Experts of a small language model.
Size: 11 layers, vocabulary 8192.
Experts: 64 SwiGLU neurons an expert, 4 picks a token, a softmax router.
Training: a variant of Adam for the experts, 342M tokens, 10447 steps.
Below are experts of layer 6 (counted from 0) of a mixture-of-experts language model. Rows are named router (the router's row for the expert), gate (a neuron's input weights, with its number), up (a neuron's input weights, with its number), down (a neuron's output weights, with its number) and show model dimensions 0-191. Each number is 128 + 32 x the weight over its row's rms, rounded and kept within 0 to 255. Numbers have three digits each.
After each expert's rows: "comes before" lists some tokens at least twice as common just after its tokens as in all text; "comes after" lists some tokens at least twice as common just before its tokens as in all text. This comes from a sample of Wikipedia text that the model never trained on. Tokens count by the router's weight.

# expert 93
router:143118163178078144107047119172093140154141148123133123100091152113108105238145169127143183128167119151060130087098110099088114145107111141091190192138157048090107097101147107117167121164169145137166132137138138162134152056146167120131145056103098107138136109121138092142099151097152088114106131126138099135133120099144135116155085181111120129072146104126151138090166126135146125163162133163150092175110152148106133131071112132138116201144120179161113112098038152115143154086111115202091107140124077136118152068113102139106159137132057170084145153147118140167111116186212106121
gate0:152129169114111125118133183140149091136131094077113157117153129104089090044120149123198106114134143206139128125196117078111131058181096076162146133113160147156082112134157151078113119105067101142137141088132130130129145106126089173144166141164098134102130085187167162109157121113169165077173122057167140190128160142130131117152128151126175127075102141129129157125050147143128087090153119137104143092092106116145105144137106138135076145168082050115151158183138137172106101130183180170183125082121108094135101066110154126138108156170106119134104149115118204076128164123145074082
up0:157073155133061112131120149123086130119136100127088130111115178127074071172152150130140154180134115160163102077140071134073103112111148193109114169102165133100126121161174119070084139114169157169174164108151146122171133085111088124149158104128115118112088111166130175158097093129076143152110147037161112152135108147147117148143083130120202106078185130124126131075179111060111150145138086101195172081120186143139120084105101133168110159176104175062144135087086116153171175124141188146163109105196093112121091120093124157126134163085106145092151117126122113174141140148181103132
down0:162110080153119158106163189142157173056149137077118146141084172168133131169157106164148156159140093196133126158128137149151120104186109110115157155168171093140151095112146157097079117086050087131085085151121153091104134101163109154107117181124109166177132151110146146171150160121146112103107092124128121097133133146142180102188135139108113102115113096065175088069117140107095168122183158172092129146083119124131175128070173142115177197112137180091181072114132133089107130156098107159152141170172124153115077119154078106092079106138047118132132123146118156145076122156156192079
comes before: ",", ")", "–", " |", ".", "\n"
comes after: " in", "19", ",", " the", "–", "|"

# expert 78
router:159132142158120114179146137076170080136091134117066127090139130058149104059147078101147137110147179149176163099160164124121094178161096139111100106126141088146128106131164148133089133124103129112165145058151116117127129125130130152121144149119136137138068126122072172096137150131167130109129125106131140121111104092192102129140143189152121105194155116075082169126172139142071161100110095117081141101105097072100097153159161087146184070122145123114133147084119061106163136148164175041144090091153110120097187140121048127157184105088143142098099083145202190139126175180110159152
gate0:093161188114132118141125128100076152152109053131215128134165116084121128153162115112078132136112110128130074117108107168106117132079162101118148092089104139113089109145052146122128089134131108113118092073135121110139090125142140203160024149156116105118067116135106117106144074089124119151105165193209197065149115143122151106120107169114144183107113109139109164083105158128082117116085160139163111129207154175168174143136119112137154174161100164162081067150143147146153114131152130121162171147153117131147115133141124135183141062202072089128064132144126122158100155148137127131
up0:124144133177098137103148088164086172163122108145185135147113150087156050115110096136060140159123076135107105107128089121087128146048179179098082098081162163105081142123089163140129089116166176139115126121127073104175104112185151120120048189111094101139085118068097082134135146112111151161134119186136157087149119125057089107198069149130119200102130092149118134108117117091109061085143118123111116116112159174102134134125140165118178121167156136191117121078148082171148138068117184106149131121162105170162132124086117082148122149178118119136113100093151134139097129126133121184
down0:144141161105164113136163092124120187093121151117107160129134189156104087098096158124058155122110073155137125120164159150149124146156128137062105103095135125133086061103126124128101121140105156126116099082163154136087103169084118132160122113109088130106096140128063148116161074185098132185088110133154106165164089060139088070182119108111159109177165151091117145127128079134027087153083107120113073049130128132156148153173150112141186140141129128177137190139174157179120163117160160135155069163117160174128100137130124144200159094091146115124143133057170090114088133180125110105
comes before: "  ", "\n", " 0", " 1", " —", " York"
comes after: "  ", " 0", " 1", " Country", " 2", " "

# expert 0
router:145113128130105124146112146118167186078184167181117079122105102119135134130062156110129121118104146098089074083052120173131123145113111143142149145186160155153129097135170131187162070117162158065117115093133118118149137175163143095170146104137125124133126117177182064087155145123120192088155135144173093086147108153158098084176117096103142132142098082178084143132140093065120158139133144167123098122128113081128115160150131138152105125142202183124114173141089112155069083158172123099060131118068104133146148114155052148133129062048111160106106133142086080144141071103081118127
gate0:110154149176162094111172107132183130145158135133140078070129105135142152131126134115150113117125098157048065162174142174154063148112155118093087151133132136146100146189156124145133113083066142102106116084139124158172132146155118071131148178162145174107098179104139101127103135145068141163167115116120172099136118172049115099121143156156117139116122094174086122121124139120124148110142109094114064167188126128058138105089174072116158190141126103166055128160122152174153149114106170095076122125146093146190115112124139166113091125101122054056136125206116091197121120114110157182
up0:167130084115144119089211142127145170134108137094152135045136135043103087149109134102137118122110122177130135101126205148138140116131130120115141114087141147122143127160085103161136189088183083117157171109113143115127108128092113153133216200117141215133181179187163146113105132048159156137096134130129186150119085146130153149132131137119109104077077120137191074114147104129129141164155147190143115078118138110131087078113071116126168083137145091098074115146191146138142147127169084150147155164141214114070105159145142125171133134124148155115150100104128171105114108072135122152
down0:074121145177134124076137103106195121119128251152158165065169119137138137113120083138091121125103159158152147156159204144162169116109134153108106089044152158123054082106100149089075091148142078103069106172141126127131125137089149146084078096111132115147122154179124146076144117162158135142162124109096092103164125098117143100092105096156107106111120136106069030165093113119119105143174085154122147120118087166131145074124091169155085114169160098118154142096166183162144131146151084109089126083183154175117127104134087100084182127118103137158142125088152117103117113104147144129
comes before: "=", "\n\n", "See", "History", "  ", "Career"
comes after: "=", " =", "\n\n", ")", " Team", " Title"

# expert 23
router:172096149096127150112120145140159172147113097096110124200075079119131104174119127159172119134162151105106174112131126143173111092121205120157185110136174133166121134086179107125113129104108141146090131132146106126132158151069113108149153098122140125122102140143142139114167163147158069108116179115165080071153120066123134130108163090199175098113153119149134112111119089075084055102138130119096158084053091127139147114082210146118141095087102149105191039122131127119155171167080048163111101103106210061131101097150129138117142140149114136151079110176121154127081082146138123119
gate0:165097110110123169156088088096138139140114101084083134106111102122185095119095100184107107114177182178122189134092126128171111095125112121109176096120146130101086156096143067148161124151090109078105067125073104087115084128167098169130112126192160121176102133108184138137112182141129121149155119129098114122127189135093099158154122196160098126152134167177155144182152096172092121100131109125118138117118141140115112125079139142101108095052226108117092108116143099184119141096055089139099090088114088156139118114145059144131084180130150190174135145146144108119154060187149093152
up0:104095158145162151168093113112129119193112110064130093061156157066146113108150162139071097119070146140125185185143137161094158113123178150116162132104127162131118143125113156134140139136128150119096066084080078099154119112142140120132163122137074135179109161099117136097102149109164063147183125156129138154138150154183137137094111148195082094135117097126182141135119075164137115157145098152103066158018070123147120166090146095081124103167213126178133094159127132184109117053130117130109160100142092152167126106130198151128148150158139163156160089104079147133136092121151082151
down0:160145126157145123094083083180127134076141123118103136128097123150088088157110168094121158125145108129126108114153081155124137184123110107125097146109102135135092164162136101124114125133107128082194172151174175119178139107142081114136114086155125138122127119161111160161119101109139207156104142117069088188136142155114066128154104101121055132176108105055128125069077106155137173089163161209163087127220143164060173163135143102094185154104157165185147141123126100126069128158148091099159081107144100185084167161115118179080136093101106131101155161089092154149084101098119119108
comes before: "-", "|", " Born", " Country", " Coordinates", " Preceded"
comes after: "\n", " Born", "=", "-", ")", " Clade"

# expert 157
router:104130077092138071101158172108128140168120152121078177151153089139124163101090174163154075116156117099141113153181096117145144144164146140150141121100126163059194158088104163153128113114063147123116185097129105125130131129154133133122180116202160104083168148088184120139142137130099068159117158142160159121135049071164121149162163119142100109138154210095118133103159092093148205113084102144097138099076121114162100138141089114150093076106180064142101131142088108159103117214135186106088076083139167101146123149079086134099122106093151165123102141143135102183119138100120159156
gate0:108124129120198151083136105170125084151107156118148142138131152154122072079154158075124104165101137063186098116134102123140160191122118101054171117082098136105184131106143092195126158118137165195123112140084126063109100148160132108079135119100116156104147148035171168191171140107167105128180111155142145103107118141153135120118143158098131110081123112159061107112157146141167045139144120133165113103156149105174061094139110124138164115167155156102140142138076157135132091130128079111066139178116107191149155091094072133191171134113121175091161085137175132160132134152108160112
up0:072128154099169126160188062164117166127115130097147150132147097170104092073130145063104173116104064137124092119118134091110079093088146149143099097122122200156105124117169061114131115099124185150116178151098151113126113120086074086100091056148138121130101099137114191124141142146116149184137066129096163121100144121176138110114172118106127061095146171084166118124184144088153101166093181161069115106088186096119132071106142181088161121127059146136094163142150126152141117113089130205081092091121127090134108062099112084129116108152111153120097136163127078112107125139169145102
down0:100121101112170143099097253131117110179133148122093053123105095155117085118118121134066062104169150148096131093088142109139146110098175148108112093064120095142108147156084140164111127102130142171145084119173092193158088085132164138072114136111086144138079140098123159164129145132167148142139145156135126111123156139126131161142119125126139151095125136135159097137178181156100128131169101129147048090120169184105121143147157112118213129090099148140132151142095140167128142093148085169071173030158135141083117159065174142081132149100128184152104117158135101204170142127121143089
comes before: "|", "y", "ield", "on", "ified", "i"
comes after: " |", "|", " She", " Wa", " My", " Go"

# expert 136
router:115112174106124144128121084136106096111181122145064111060185147148127110104132123131136137215137118127186126183128115094164122159157100151143121142202157137133104139161141101150126123083122115122142163147129133084142076112153130133104115153067075178121087117113167116114173115095126131087125190151146116111117116157099103150071146124103105120139086096094051144179163145108118066157146095126133143163139158133145165152172128178091066157134162205169138171143101059167134132135106138081125155156168119172143070220181140156098119075131122153117121163170164145077162062128150183159
gate0:110114126121166142129107140109135148069172188194129112147117091150167130155088105152138147129086147122115130153144115190111165163132129137167133180114135103145115144168103120099145111105119056081116152116148145065144152106110142128159113072133062132109129114108108111169099205116098064116129110148121137131188063155085083042126168149100217116136136172104100128152191162120113068170134110103169120162209115107113125092152151129143089108124102079133084115050198169157096117113146071139061083105126065141080115125116134149124130136119106150119144180180158122163128149130170095120
up0:131085093155127118077136098148046153101114140121124142194134067126170082128114129143175158163094120144073168070167108148149146094100204127127120117113083104147119086139159131116089102138155112167139133179095084113138171175110087091148177092166115085102148129138153096158067123173099098090156175113114151120156147097134097122158154098130129127085169131060145118131148131127170129124153120101107124087139161161102169161143098189132132107102133110125146106135138118101177206100080150099086120171171142119023110059100190164146144186072091079151133121150121135118076175093129158128
down0:146077153199128145093116124151103113135096181134106100123111125120092115085102174111158136156159169129120176109092103101132193151137136090124149211142105138134094085138117124149015116190123139110154099112118099098160188102147114128176161118112117126190115119109131121168172062097166138083114116170092129130146135163158173125133122076147160114195179068140191144153131097194136133088180162097169144154172081132118128131108146101171127145125160131085165161187102099166163106143166108109074118082146118149157098095085132122143171127133118088056131114158120059119160135114174116085
comes before: "\n", "-", " (", "s", "er", ";"
comes after: "-", " a", "–", "weight", "al", " cr"

# expert 129
router:181139149135118126090035124168137122121132147110065106100197155144136108158108150166189115154122085098091098103044186099101126147153088115133088190102158111095136142176172152061074123120156106128111179168148108118139089153097082145166092125110126112090103158156143122130161134180129157160104134099146073080132128136094115113118106128194143078123122113108088108102125090148073124120163154138126170137144135210089176135141091067116122134101114096174127182079112170110122101074167159154075151088091086108121152123144114106113069181103142141089126099115084168154111153169168159090
gate1:098165141167155108175119137135151148172170127126153150184144084116121176174120203139114131165146162101124150138137118133133142095106154146131147108143167137096170127053206103109128174108170072119120083155145133157131157140105130097143142123071123132160118083153164129107181135072148113166150077137138175096200162107140134098131125151171103135116160093084191065150112108056112116057132156133155071185132130119150105146090194128166113081132101152143091092149163126056174144151153105162101108100106212177113133120086174167135123098108143107141124105097123101145095082059163079150
up1:071129140170144096140133124142164109154188134059133169178103097116138136149131136117116154197186126124097092104164137214111134130130113148153181130098158110118178129082172088114124146140158136112107165128177081158142212166066125086115119127029141142129092164148155121103170151114109134155140059138150114090164132157134112113098166122129129103079111106100140073135178166106153135100166140067124096124086098133134092204106165092136110123101160135150057132141103136092199059116100088150118096118122170144112149087155110178177128068125124128136134091113155136119130080129174067161
down1:114097122079110108195128127176112153168090111123114161145134192161172101140105150185099144150179141120139132082167041197127102167193134094101101133169127120104112148092145099097153128123197114161142070155093124123116117122128186073087078162086108132129123116140233135134089122154131098115138135105180093119125124131102085135099143167060146153090132106199104125060155147092080113145115108125167047139145145146109111158088209088100117092104138134101120138151099147105118113157138115075085125173123110138067085140158114092157119155136142191161126128119113117137074128093093104132
comes before: " |", ",", "–", " (", " –", ")"
comes after: ",", " in", "In", " In", " December", " October"

# expert 95
router:130105147082190156087142166107093124142127136129149094091139094182119102096150176187075134171084164155062100080135095123106070139100118138088118105069120130139119095083117099055113147107158115113147131132213113117096095144158125099140140082128058118140127105130110132161119162078130165183133175199133085134159090099135128067126095061164135103105084166131131087158150122116166113175160171151173109111137141147116100160110164111133119077119146099142167153140134191184151096144181155181170074113088104114171141174189123127143110161110135159116068190104111158149114129168112103097
gate0:099124083131182142092171133082102160157133101125103073133115146095137129125116166111101150149180121141078072168087161110117127214136109167134137099148110148145127112107137118137158075128085161107138133088115196140098102130123096162120137167089115163136170120134183099094144109136107134145127132158151102127092129059088123122095152156079075095136016074207179110120105015138106129115109123157125146143118109132163134132133158076146138159120147161124086086089099154097020141129098091113126100132077140141109125207152184126135108114170180129093096113108112126099077112155122147124
up0:142138135113161143106157087144103174113138072148105125159150192150069130150134107087108136211207131153126075213133152102107149236111141101137199130164099139132140140127086111110155107133109159081143176116134209190079119148064136137089109174112138126166183102116146102116133127126144206139132075144135099102088151130077102117120148127094122116106083078160167110080078120112128106164073143161108120080148165126110149111122128109153171130149159139088120113104136131134034102111102061141171099164175126161084142148116132143091115113136133142180091104103089116111135106135118157163
down0:143114081149107142194089107153087194112116121164082116114052129107102144038138104077096143106085092100064096129143075130134158140122136157107171083099110118153118151111143108113158131096114102164136157150108173118114126144135143140162101110088181104100151126138102095190100133129099087105137112133222094168102115097065105153142136131114197118103061124085094135118146129060156083148120096083112166151148142174129118113171092131135082154173156127095126064109103034085122104108148146140130150071133122117070102121143148158142149131120137146153212120151118138135155088150172060093
comes before: "=", "The", "In", "\n\n", "On", "\n"
comes after: "=", "\n\n", ".", " =", "See", " See"

# expert 53
router:102140105104154112152142087114046135063100170090109180139117101112132097155100227117115118144150108097127130102092211114093165139101177115183120114109104099132084127179131170141157098157120095172133144183129111128120139137141096141094153092127135109165138086170165134048174135186142079116123100092105117118055151124077114087163101119125125136138137138131151120173142117122173120107144152122090172100099119189105148087117123076134212082142106107131158135094188153093157170093126131123180127137183114123099160116151085091148120200121149137131152175100175182094089098185149091086
gate0:176124145112162074143179112129133132191096167145110089135192097143183103141154119112123087119112126226137173091109147065159161139162139109101170141136160115089127114087138130088067150120144118159148160163131142064074079124141104168155087106133132114118208081175195157148133191116155125135214109148158152149113158156126104094148077142077102150095142141102143149152108145116093072128239112165106137077125137132100131100143104122110173132139125158111160144191150148158138127137137109115056075125145118133172178138133134177136141086204151159157128134096101145144107142151121150109
up0:143098143139164114108165096123104099154161167123103092140187090174108080171155180174117136177070172126127164154135120124152144129153120121085118165177192148180167130141136096113073133127100185101141128117146080081128100180121079142138045131139136116085143165130198173173155140081105100103168124182151141106111190151146113137179096094086133114118118101127136128074103074132152103116183145160115161061100070103124156094159126136105135119122103221134132157088170170097132103127154072156144081141114078122156110123111160151202156165129120142109111108124103107161068079161110117177
down0:097093067124127128181090149169088095111167116132176114100093194117091168120096104123169207114169182150106137088103158045120145110102048143103133049085058121142133094133151160203144101139171098151089100177123063202111164168147114101116128118107153087167062160095151113129097112164102160186130122158107093142143149150120161176082149162169155128136127159109134134118123089168088137147108150108106148175150092107127108117111159133137134105123143095125174177132123062116150199095144145159116125101112116173116124138172159138094091110111134152147090158117160157190128147165155131124
comes before: " the", " a", " his", " its", " an", " this"
comes after: "ed", ".", "\n\n", "d", " According", " based"

# expert 4
router:131182145163118108145132111141106104124132042180124102110114143190195103128161167086115173172175117112123121152089186103160160173161120171086075108105149145103164110122119130088099171186155106161132118142132124141170121148146098172113070126159119159082137170129156103159164175160105105143169114137242189163089112127118105147110164147130122137142152100132112132132135074112109113119153111110086150095087098194099161181165180083171133115091179173117156068109095086133093109102093147117120125072122157131142107176167139198114116183146103143117147076164106064114137115133170161118
gate0:112102141167125095056134059165165121124082164167092063112136088122160186076148151119123116128123144137128099073063089153113134107083081173096100113128133078109089137102093090138124149132111109136064084100077132113087126190086146064096120151118097117087121124122144115124084109168187138151126124088164159144181158053080111097106162149088138143118104106133117094175139112163150126114159093144095121204142107066174124122115095140183165108168147083154143113138162179071116111074107108094169145167172145114103166123118145111154163151133144120200140167134154148113097156122175194150
up0:083135150130113146172150142114093135120169133145156159144135108115083107170135123162094128088074111103086093108165126105116116160094156065190212180097076111102054144147150134114154091144140161131106161137146141140155187101113191136144163144136152112144129100094115137147166144097101136109099096160094098102156174168133134103139110104197137200101136133095109178126142138130130096235131171100131071093143125156121107109116137172095106097186038119176080081131122141143181129106194160137139129137119049111151166104081122095166091109151096117115134150141133147150128161101088041127
down0:135104105126102085123129074095085165160139128159145103103174080093121116063147133155113121108117124137107108105160128137153123100098171122115149148140118140138076161139106129134105126132067116058118152108155096122104146117202176085135130178089165134141134129114072162090149105114143133139135104110110112167121108082109161154118133088150162180165124128102099164174114164108140102130131114148099165086059103091180187117160144142179095165162174081139141030173111149137249062134153106110179102125124090108078104113124143191105096137149099057101159138108163168073082140128165121069
comes before: "|", ":", "=", ".", "\n", ";"
comes after: "-", "|", ":", ".", "=", "/"

# expert 189
router:102098081124116093143160121105202089109148108081123148133135131131082136169102099145147160125166165137192171053117069114147084155103134154100181167153089162109126164174118109134156134161097100131192148135195108120092032168106099133162109165096130197162121128123154064126154147084110134149118152174111144174099120149139126092184155073148147151148109148124105104126128141160156127166188128173094144141129108183129130116168094145075113117167141151090192168167148085105149136185187144176130114134173098160154157152122074112136089217125138134148117145140129120173058119134097141151
gate0:117180128077110151085119150143126103161119087117138104088142137104137156115172189148127117124165112113139116116145176155118209119125116102180144167180078168119137188180033167140101115172133131111139147145109096086141131113120177096144091177094138135125164114129153135171146198071141105145120149156077160151084113086090138117092185115088165127089105136107102115145094176181126109126160134213077124135186138160176056091135129044105129148103114064153101065113151104108132129157090138135179089139119067127161113106149130076093098120082171092114116101108139107126088134115100157155
up0:119133139140090073131142083117126141125114163133131171075152140142141177091110056136164117146136146142139087143068141091115102082184133068057063112088142144094107112063183097126126200093159098126103145079115149145121105112129111138101117077134104154042140140132120184095095062165165146138183104095109162085183143145160102139152112108137151130132160154094116107098124067188074133143193088132158106115135146117101159107177134159182106160115107176093160137181189162103095101136155139125151194135170185127163095115086145165159163123134089164115187147136147164130108137131161130152
down0:140136152129130163103109141112159138172077117040105113151105151088074141151114152167155122127124181149115138102110155112119141181156134133066126160105167044180148150095144162101126109144093160145110041088165177127115161108146132142107131136083120104112147100139133167136143130044156157156171079161124113162135098145083131158130129117188085104091164108205081114118101092171126104182070152104114152174174134132133157128075084143144123056126188075136116114161127124180113108127140193198104111112134123118171173159176161103117115112105063191144104101142102138149117103134103171161
comes before: "=", " =", " by", " age", "raph", "ics"
comes after: "=", " also", "s", "See", " =", "History"

# expert 169
router:160096098104184127122170104199107192127138140152119134170090108078113111218042106143075182132117071099092100156147086104068130170075111116161167113100107170136115127178110120135101089117172095161148054091157136126128157152103166149152143124071128140199101113096116133185101158152139153051109080152128117095117092138162091083104061101147168075126125120100117130108136101113116116152135075133150142132116118176128167164113146159118083137149180130107076114095125180119122152118146116157130121099161072143111165090103071081066156154113102122135148155165086151093155120115101163129
gate0:130121115076093086083106085170101132118117084092106068183120160146067153166191147097192088121109083108102134162125089125164095101152194102159170086149171148171118105150154102112114128163134163161117116135140112156151140159121069114089134128114140144160085159138120178115192164109118097100110140104089110121116132182128125106130096134144091166146088151113168083103157082124069152093132168146141104042102093103110139187071140159151080138153085069142137107129123154163208117120111120152111120119135107105092112188107162172141088164115150181092106111120120175088173070157062128179
up0:105117114106150109123129186139164093169145112160158162120126041110080151104090156118125214122035112092163152132099150119091124150111117109033178081124108154151130106052153142101119123145108099169100107138149120088145145118123154131113097084110145092136149121116181132126153171146140094160158154096138130168176167180129084126179194120126129129129115132169103130172129110137140117135147120114078093100097165075171147153176162091133129089051074134149138183146043129137138147109122133128148141166070123102168179179090157163152055190149165120134125112126127112134066143162135113166
down0:137151120133093082168097115154169061062149128133120157090179164118156190117042143174132082140172158116133148099131186099104205130160171186119124189119099139146085127112127091085082110176157119091131116151061111161087099105180142036114143164161148138132179090125124105110110175114160133142100123098103161082131117086129083076128176139144149149126109079147160105107124111151152159185162150148158119139153155093071168092043122127128082104152109165120126133104155117102172125162126102133154116086150095144090148093169118144049130128121106090118109184110160175125136148110105115137
comes before: "\n", "=", "\n\n", "The", "In", " he"
comes after: "=", ".", " =", "\n", "\"", " stated"

# expert 67
router:147138126130116098123134054092130149210122120105147135183118077162153137105083180099143136187104131097154169112109093148183176107178116086135144145088147141108206140181086113072156118144148129129128098071110148124159089126140111150120166167081156135146102097092138123049178169098165178092143094128103128084127135102086153135155147083130115136157106091226156148174148133171188108140076131105139113132124106161205135116118118071129125064138116118118155113068129173120155144114112147107161133096088179172130158102158125137140169166130138164129124131096140160145069150136150070211
gate0:190089165115153123121127098142164079153186097132158027172172135158042093157119130171144157142151141159146129084113138092141121135118126132077106112143149155147155120153150137130095120144121132149150210116088074132054154112127073144162196150089141117129085195137140094138140137133108145164111154140158108186097164105160148151175138134092159189130132121119141109125175118105132155100183129124163090115105153111129144155066154109123169086057108113154176185102117078117138142117098157164111085112104123141102154140082124136107161182107165108077111105172132175197116093068178182139
up0:121094068158082091149120219140163170107127182189114081122127134119134140108146178136171128095120189147098141104114049149105084092083101106134123159106169134136146113145158094155087109151139091137104182141112116175177099153135163109146143111099132152053154099153130105184084116126058088129070090033127087124174067110131139134125132155145136151166139141109152088058158140157072202113069144113136120113103108148140105153133099147141123133079125129156092126138127136161121137089118140151106161112134068165180131098145064113090081121163117131081147163164117171129150086129130199151
down0:151108159128087075158117135131168099203117196159184119131111123107124107141098151144159203117137125125157143176137130101166147146112087082082161164126102128129099149093080128133180126077128141141134150152120158168121133140128140149160165070030141112092149150134167066121145130094115162140131137100169069083134141113055158109138162118125115098155113069049193135107132093133148144137155063108153213166118116107084168060118129094151151125096140169116160128109184165156114075102097148167136114159094119098155113128118073130147166193151160128063148124100133157108133110078187118143
comes before: " the", " a", " been", " an", "ing", " two"
comes after: " to", ",", "=", " there", " which", " There"

# expert 100
router:093087112138128094118107137116133167153119123122160148180136176192132119141111140132133123181146186163192179062168126125140123159118151129110124160124193191111200186158171106119114142188145166144162117117080142146130086062099084139143132161153115086140102121099119074089106096130105168122127200109102128135104109123078110120100104143099138119131100091047137109128136132132116225060115155086101095162115129232148145126143127105078178074147169148102161173126096130126156133162168167129122122145140154075159102133147128151088162123140170160068141101141150111143129125199186111127
gate0:132126183069134171115143090070147093139176146146124070110133095103171128130166149175187168113133131141096125102104182102076121131111080095111121121143112124175113111119111171186156090148059143093083160084086154151144137098188115098154114122110085102109099158111095129142080133132183166196140120135187126045134119153121183147118126198143081171217099113167096127133186162170119104154138078164108081158150091147144134146161126125184127105093129111059146111132133137177101127124123107081107154129116096113107160172103175147145116175085123069148134095121080121163131113104077091112
up0:136151105099121100166120101123137163092133084186094103090124100116124124114113133150121117089153095106130114104149122131143125125170098180185149129144186092154105125126138182145149214153173187120189104182113128119108135055138116152109097127118109099108158147147135112124135145125121137130075093158148153117078167125129102100168056111135102111132096133133084100190117121044064101142055168127172159149078125094077097092176101106092154142121101180105087118107123091119115096162129084095092124112132131143200081154128166049137146174148094112112205098184126141197204158144130120132
down0:114119110156164098092077134089103101100135123131115176081079167157122133142145096155093193161112129132134152164097150103183113113112127179114111137193192108142156157119146116121139181162133127127158127150100114160084079110194209181142101113112148049072154111126113100106087128100119093154151159146111136117168134051117123119108126184133066133117103161115127158096066084136166222138164130119073116130162147138119194127103096098142189102174114131101121091120109077135094170132120110132122103116082181144152148141088136126023135153080123115082154118115141073124146142100152178106
comes before: " |", " the", ":", "ing", " University", " medal"
comes after: "|", "–", "  ", " Education", " member", " graduated"

# expert 180
router:122121111067115121127109108170117122125149119111118108168117097166116101165091095059110135107129113202086093174117171197109087141163166105155139134196089149105122176144211181148081116128173156110155093130136139133076101050098090145156104113108178145144120103174094115135073099105085126093154102116106133099091113068152139103178131113206130126159067125145139079124176175083198121122079045106116108127078121130102174127130142138112126150103165126117083169174120129110121147165100108094090064110078163161120151152160109146124131123059095136173162130122134106104120169132153156119
gate0:163184167162139201158095121152143120113197166158149147106103193105135188209125150158133186152172095135115116155091109121137107145171152109115120115145150125126108153145124082092120106144158101143131129139156120194113186149100129126177093091103133087163152108127144100129106142073119145104082105122170095090128108165096112130165081141155109144119159110145147159118145057127119129124099165118102082128130146126092164139125202075124181160097170187060133089147051118112114170099222119133100129108084133103129054124100164064112084178131068133160122138123135071138115064139147139105
up0:206183110153136137124108125108137151106174146141086130118112089123128151192074107111140096182139190063124171119123176121090116148155138119125139072103134105148158088205144105197120107105060121128123134132132170196129091115146086136118083110129124122138148158124179127154159079076134091116157126068151115171065087140171074158086134089102093157106113070121166120080109147123129151091125161084140152145160200104185160127090133122130113090126140157153099111158076180101118129136184125203102111145105146068167157148159165104164150148112148120115196162137115077099148139159083096156
down0:181155151118061157141174123120146084119157131129189118152194123136128109154242101171086090073173147098080089130212110112102136125141099104116078090178117107142119114116133122183117170108125134094066108083092100153121127169160181143129124130157151125173101156137165129115172145144143128128153169144133092137112153139115130151094192147115107192114079145125111134118103148185102113129097143119179043086139126162098131100115144125136141110105026133132136090110177136137161123121136117151090167102157081170177133103125068114143164080083144106111154149078129075174156166123098143165
comes before: "-", "  ", " Win", " 26", " Total", " 2"
comes after: "\n", "-", "|", " Born", " voyage", " place"

# expert 161
router:133139154133121151159114165119131097181138117081083100084118125101071117150152139177134118103098118098086101102079061107176121143114152083113147187134105114093087128163159148094074106085118170179161106157129150120185117060143153148168166103070100126100154100176113135135089095067145159140135112110124086065164097169133114102182091136095141180085131127125160160082150139110135108208157110145091078107134159133115198147149182158157089173134117188126137124119141157158145155095124093171121096136140063139129135055084061130101063134106090180135131117125089139120122091137108159062
gate0:170139152137071201155139146197123115148254109149109112087151146140169120154069155148135145134122114103114093146149065105146166184145117131149070145179123176131111172185143082085118121139132128180134120123124118116119109156152152113168178137066157112143133155175144143147211071184088154181134110153103115124130123133116094146149113068117096119134085150084170173137149116107091153133090163131189122101170142195132181161096144144095069145119104138084112107126075089099143135075134185136129100088161085145112115176106120112132121116130131118153191109136072115118068090102137133138
up0:085141186190119149137122100097169134095106143113119133125143137142146110136160160141022112104125116153120122090123144123120056082159123094106100116116123120116129146142107148119151129149087151111106123090133128146119162158069093102107088153167108142142048129128094130149106139073182103079122134192128152101156087143177116140102166128130144166086153124172100168172107151182116105117088135115133131180105092127151099114132175105137154101147065160254159144141133220167140110129076120101118150115132122180139143186162120107186072186122086128122074220084118139104100151163134103112
down0:126125117123076135136102118134164145117140166183149120163154121118109136111142113091106140091095087127117103164103066095111168169176136107166112088123109185142141136114138215144111058088118051156119109156155122114122107131124097116127131081146151173061125133093175136148081156158143130087086128126054150129146119131149146147136133145055141111133174122100163111107114160176175048112106115108123102118151136126156120156145118156133149137057129184158038177127145134108097112147166097177105036188115187141156114147148158180151145140108141158109170178160167180161178158194120080112
comes before: ",", " |", ".", ")", "–", ";"
comes after: " 18", ".", ":", " in", "–", " 17"